Experts of a small language model: 13 layers, a softmax router.
Below are experts of layer 2 (counted from 0) of a mixture-of-experts language model. Rows are named router (the router's row for the expert), gate (a neuron's input weights, with its number), up (a neuron's input weights, with its number) and show model dimensions 64-95. Each number is 128 + 24 x the weight over its row's rms, rounded and kept within 0 to 255. Numbers have three digits each.
After each expert's rows: "gets" lists some tokens that make up at least twice as much of what it gets as of all text; "mostly gets" lists some tokens that are sent to it at least half of the time. This comes from a sample of Wikipedia text that the model never trained on. Tokens count by the router's weight.

# expert 57
router:134174114105112166114140125125194140123168117085164158110155130135111112114134134119158138090139
gate0:126115167114101127133105085124101149108133119140120116101132106073112102126111159179162152127114
up0:100109169092108131128147164122120152122168080100128110115124126164103124121129121110127129142128
gate1:111168114150115121113104140128123189124143148096115153132104124097138157118118143156147137112109
up1:110155141132112141107112174136123137133184131088138153149090124141112167092121136140166144101099
gate2:129103128131085123147126141116142127140148098171115115139140115143133088114136173153149106083120
up2:111117107149163116142150159136106119138116142108098113109086110131107147112099090087117138148112
gate3:095115100086093153088134116131094127142131125088144116123115128100119128152108133120111154107100
up3:160140140186144130149098120088147159115120135132128156139144128159142139107134112132128097161137
gate4:135108157115129107131133131129107135107136143110137092081079092099140143149136133111103134110096
up4:109127129163106125136156137129116172106122145130142116103138164110166101156142099117118079126106
gate5:081089152142096151107148118125129131148129128165182120149126114101143096172139128181164108150117
up5:166161134132166112142091125130116118088133099103106113124141162154099148118136122046088131167114
gate6:115140147130139148117064151193117157106139129108149192097131156105135094129106111128160164126104
up6:119108083127137133110169104086119115159111089155134107152131093109107113128155121141090107141124
gate7:123115137134154146120108125117161111121133156115155158118166116138132182144148115135143114122135
up7:149133131112120104117153091153140152097099131166141173105085128107149156131146129094131132142145
gate8:119168136135106124123119136123162077166094117088154066146154166104113116126144117130111137087114
up8:100098099117127156118105102160084151096144115175138157102138153122180124127167164144177168118146
gets: "k", "es", "z", "b", "ie", "e"
mostly gets: "k", "z", "ie", "ep", "ec", "eg"

# expert 107
router:104167129078090134097113116148081155149132132136104102152145116063152109137131117141129124140101
gate0:131178126133137133113136129143138154132095111127120108149174119135126121129160099122162113121112
up0:134141095156073133120096095137098181137087082124131121147160119185075123120133139181163130122105
gate1:097138146134149112139138092161099122133112133161115113089104148171186119122162151044086103158136
up1:089127103161135156134143095120120115171160211168136134097156128134129112129098117111105125144163
gate2:122170114142095129119098126127137170119108165101104150127122143132140140143124152135127103106153
up2:156088138132157147137171149132134081142142081159150104117138111123100117104111105111108153144096
gate3:157115091127096106112110106147138079144132130106169147131118085090115127113104116161164123128102
up3:157149110121122112144108137124148066192178176146158104119079130148106118142130091103129108123142
gate4:163114137133103161098119104145125083139150173128127179106152121110154117126134116088132151152159
up4:134121123119122108147139159115122142096111113117127064162102123137135159155139122126133137135102
gate5:120145132124143100137147143123130147148163168143143116120055123135061110141145124186135156096156
up5:163137130102120092127131138136138136133127147114146110118159150095104116092157098180122155110134
gate6:167146146133101142090128148157062171065139120135134136163161127164148139141124124085098154131127
up6:069123116126134115118090090129217094171144102107128156119060139153121164128121145161162132112150
gate7:136126119103080114133133085139094106107153147129144120154131101175164124149151098090137154145146
up7:122137136125048142104130071147126132073127138154153109138165129192172129136132116122127138148129
gate8:149124154130101136128160096142102086118150075142133169167148096098145126126136136148164080123118
up8:090135145146077109097139103160108143122143086132110155140165131085181136105156135122168058150121
gets: "9", "8", "7", "6", "5", " etc"
mostly gets: "9", "8", "7", " creation"

# expert 6
router:099132149130143091138153094163115143114154150080094153117145122123090101147140140087133131108167
gate0:140147120122154122097138157164093169117143106093122142092113116150140125118083083117146103122163
up0:125158094119134107134164150166153092084164104120124136144116132116133178098124085151137118105149
gate1:124146105114163094076127123107132146125112140148100092119100139125124153163087135125182149118143
up1:160068101155137120170096156115126095143137158126139140154127138167136131125156110131137106123127
gate2:132166117174096141164148102149174149155146087089115123116097109176093167113128090130116151134131
up2:117091121090165124095111145103101121122094161136159110154127145116162116118122152115127129157109
gate3:146107094159112099102138150122104192149080138125139181172105137091137134101119136120122123135146
up3:119122090147152093126122140125085156162071110128148177122122125099140090126129134120115134101121
gate4:140097147151157135104158131172130153113158111124149138170157137137117139153172143096112125142103
up4:174149108096074125161137120128104097119107121139108092093112128138147142087126104148152157161133
gate5:121103114106112137173085157119129151120146155118139093163167163093128121114098091115144116141104
up5:133097167115141138110107148154155130166128189132145108142146149106129135138085108124130136104121
gate6:138162114191121134106138120136098151120135169095138128144126113101132129143080132123103135124126
up6:111128151058082147136122141126184093140095079185141135120124170125147108142135151137149126125129
gate7:127109104138113110138111159120126066105143124150129125176093140151112146156123108120130152086131
up7:163112155154114130150131150142150113060133175135116156120144146114092142137140110118093088154124
gate8:092152143142130127156142124115113114161139135094071127137109100141127132123178124096108129094072
up8:134092134108097133104091167134159136132118109138171110167159161126166108151083114147111103128173
gets: "6", "7", "8", " ft", " service", " design"
mostly gets: " well", " ft", " service", " List", " built", " design"

# expert 90
router:151126146105188110139143099113137133130145127148148082132151159135136136182176093110115117103140
gate0:112110131143121132125109138108088126146134105117143155106079102120144133109117119110127106124104
up0:116128119128101170146120110135155116101117144131151115144134111105118153101097157140113147092109
gate1:089123135147136169170128122199156124104174128137119112128113149140130161065094148105174129129123
up1:116141142125131105129191154158176091117132162150177113088146143156096104117130168172152136132105
gate2:167082129117142138133125154090099118129115173097121105117124131126087145107053099138093127150152
up2:081142105132099126145132199165119128164122136102119153106176151124164140151124130136153154156157
gate3:165118144144137110153149146111121104120114150137110127179140156142115079111126089128080148123133
up3:121156099131077148125131112121157137120144128108139145141101130139139150104125167095119164145119
gate4:165103116097153178128153152155173107155119130131107128162148091108139113109149137129114162101099
up4:112144144157087140139089116109115123101083143149140153136153119098126112140144185122132138123136
gate5:135127122150126160150094090120157153119107121074093141155083103139112159129124128151103100099105
up5:120114110117176125163133073136110141111141107109077128148128144142127145112121157156094114110089
gate6:117111106161114132111165173114178147133126172140161118124111137107127105088142148133092111119137
up6:121088164144116115168126136115113126134083129162121150102142142118125154143125149173132160121110
gate7:140155121100175120087185136105119169106084116135111121140109141131185135120140130100151129133145
up7:156165143104157106100157153097066149096087102143163104137109155110169109130136142137124138142135
gate8:157134149107133093149113106115111138133083157106115121115140133120111080134129139113125138107121
up8:128111123127160152141113156134180095144092125156147170133157156132147114146146126127099157122116
gets: " as", "\n", " -", " its", " As", " season"
mostly gets: " as", " -", " season", " where", " known", " As"

# expert 10
router:157161137155133142108139149155133134150141144144105126139123113174091091118106139138112125110151
gate0:127125131116113118165150111099123097179112169082145114129115132130165112152119156126154112135149
up0:087123135121085118135150101163161100168120158126139120127132164124159089119117139129130105113153
gate1:104115123109145146167128128160094124104149102126101116127127145143107089147136103139187105111142
up1:107149130132188156135079137158112101134162142145126081139100085140131135115139120103108136083168
gate2:168117115116132138145130107141119143174128070089145120118091153112099130117117132155119115131099
up2:113127108121130113143111142101119114084133150176088127132163129156169156145105142124136155106128
gate3:128165141112091137125111152130145156146121182132100105126134106136091076140096135137069119126145
up3:141123131123184113156142125151107156085130065144142128163118136105123154122133091107137155161149
gate4:183088117120119151139143130155104129209081110105107153119140073142107108148111083136138125067141
up4:185110115129122136145170131158122115186094162111113168142104080178097150132106097141129111085123
gate5:121166141115093188164085137127135129142079160108163091164115157125093123147143129112138086085128
up5:138147115143152124121152122121134105149146126171086171068142106159139134145134129113135109179179
gate6:100160121165110150156143141105133149115158106152135140146158124157108094083156131131146074102140
up6:120145118145126126144190155114089096079124103128139149135125118156139099093156141098125095127132
gate7:152171122111165115123095087110141138110141153129100149108165105137139117138128117074121127083129
up7:164151132147160142114077102087143116122131144114120103143127102119104108152113113069133139080129
gate8:121149140090118143161124129067127172128148174123132129191141104103063119096102144122171133134123
up8:101153137121115135161109163109124145136133185126142149165114103093088088141091174136178142138126
gets: "n", "e", "y", "k", "as", "z"
mostly gets: "n", " U", "che", "he", "š", "č"

# expert 31
router:112100103146134130115131087149131117111093126122135157107130102065113116109096153142163147131078
gate0:158146086114139129112131146103138152079174083123140140103136151153142154169158104147153128109127
up0:093111138161122131124136097183074097166076170137145121131134129108128112069129143119100084149126
gate1:115143161105151147147095127142133140164093228143153154140132121121128122127133178074108128146144
up1:126116104145154117130078184144168132122135169133136129130134128169112133110148147115133090164148
gate2:150105111104117135126124128126090124128099129127145146117122157101119122104144091134163124153113
up2:179095128133161141128104115113093154122110122146119129121104121132133121118097137135151114136119
gate3:139102120211128142126126173145038098168121139140140112156145135118121125084150136133124126139118
up3:112195132078114119149118097095182133119080147147133123120124109156140138153082152090147130114100
gate4:112172106123177143150170154141131119109166078148104075121111139126114119131136126088103151138161
up4:115145111111120149137136093145124089141161101151162073123127104180101122138120150106123132148127
gate5:086106114139094128109141132135167063144074122137111135113106112116160137104126111179127110148141
up5:158122169140135139111134146114093169135153123131142176102094131094142098138152158118109108136139
gate6:171134123103140145119109094119091182082138101135111153155112130165093140155124128114162125088139
up6:129100111120130150135129124122198099131078148138144126145143114055116143096117119150103177133155
gate7:098166133159131118141161092133127156088150153150115154118125104169066161123100102095105158090113
up7:134108122149104127144139124094162121116101134122124157136183135132129105129155107141144108140123
gate8:141167120111155127123133125159138148122119141135118162129123158128112146079173146169133088148150
up8:120063102145093138132162090105136098112135110151127105116157094125105106174106088105137159092124
gets: "5", "6", "4", "7", "8"
mostly gets: "4", "6", "5", "7"

# expert 41
router:130122128123145119124128114176109122118170126160109156141160141136102121117163084122110076109114
gate0:073155146127117102126145082103110153115133152102089157169128124099113136170145099142160110095130
up0:133107144132182167156102143143151095086104126144158123119113145172163132097122147130133122149136
gate1:097109168118112119138168153116121144110109107162131089165150089144159121107163126143122110147095
up1:109139172123124118136116126068146140140096152152165090146121126131144147119151090163113147140139
gate2:143087125108124169129148081141188149146142130112146133164156065129137089157115137119114172135070
up2:106174111129112084128113165115095087128112112124102158105120179125110159115133143106129107122181
gate3:128137147113061154098133115139144144091148131116114130114104101136135124086139088109135133128112
up3:186130175106110108125147157132129124080125147079134177153115120118147159119130114118115141083118
gate4:123156129126141128146102116108128122161125148111151168144150138127152106150129107153098097137089
up4:125086150115092142124143150146148122117130132158096141135133127094118163101126155154131133154132
gate5:119171175153134159149088084148098160102109137117057135157153137100113081128124129113141151129104
up5:110145160128128132122123081138106160082113151127078098155156124125161106125139105100124173146140
gate6:161102124136117160129121176096107121120119154198105165110174104160094124085113110107088115132099
up6:140109108128086160144131154077108118130115140160086114110147141127120107128126119129099104104140
gate7:143145132148119130155109091111123138123106102145149122111141107143108148098120159073166169155148
up7:075145099108148152100102111142094126134125124104116068147118130128090096128091173153116093112109
gate8:152152125106152139138111126147127078138142124078109134168117121097133136102140126079173142162120
up8:108108116130131117146156148102112153109107131142138097101127123148074170119138120170157124109123
gets: " the", "=", " |", " John", " University", "ence"
mostly gets: "=", " University", " John", "ence", " College", " David"

# expert 2
router:099083089123110135113133099117122130164084140158106094141097119100134138124136155132142145147152
gate0:101121122120097141146101150110116139182131143116141120127116096113148107092127118134127140107104
up0:112110138135113097110139094106097179150116118124148097149114121120124182166128161130174147168122
gate1:136063101116125125162174157103126129128133141143125156145131096118107147093131140153145102128122
up1:170124146116156119126151132132106114137099147138121104152104117102157140099125141158191121120150
gate2:146125096102144148122101131142116071131155125143121110100098138128127143122146148116139155110139
up2:125086108110153145140106144151091111143120110121129122121122110132124118145134138157154130103128
gate3:142221130097191149136103089144122094151098168159119130151128112110137089098108134139133128181153
up3:117050115122060119107149175106118142155132119100140135116115113131106165151147119136146134086121
gate4:164115116087105116112134154091150124116112101142127127105130140097161110146131088081162130101122
up4:134159125174167109115118115155098126100135137106150126153114120169120130151125137137113126163106
gate5:104167115136093070149157194117135136118158092124102146124106134101114115188124107112148111088137
up5:152087137125169179131138076125158150144086155113142117151140121168141138054118143127080140169135
gate6:107100124129083097132107098123104114168114151128146129150165139098136112079155149125124138101117
up6:145110155150158157133127158109152127086154110108118112115094120156114136162121105101127121122141
gate7:107137150108171150106158173102166142151139156124102140099126137126118094111119116126081123119093
up7:137125113136104122103094144092147116137054088110072103107128156114155135124109121116127125125098
gate8:145121135098142126138129149097148090097065143123140126147118148165119113131184107178166120126120
up8:141142153146101144089092115166120187147147130119114137112153131140169167097119132083088132111116
gets: " the", " a", " an", " its", " The", "The"
mostly gets: " the", " a", " an", " this", " its", "The"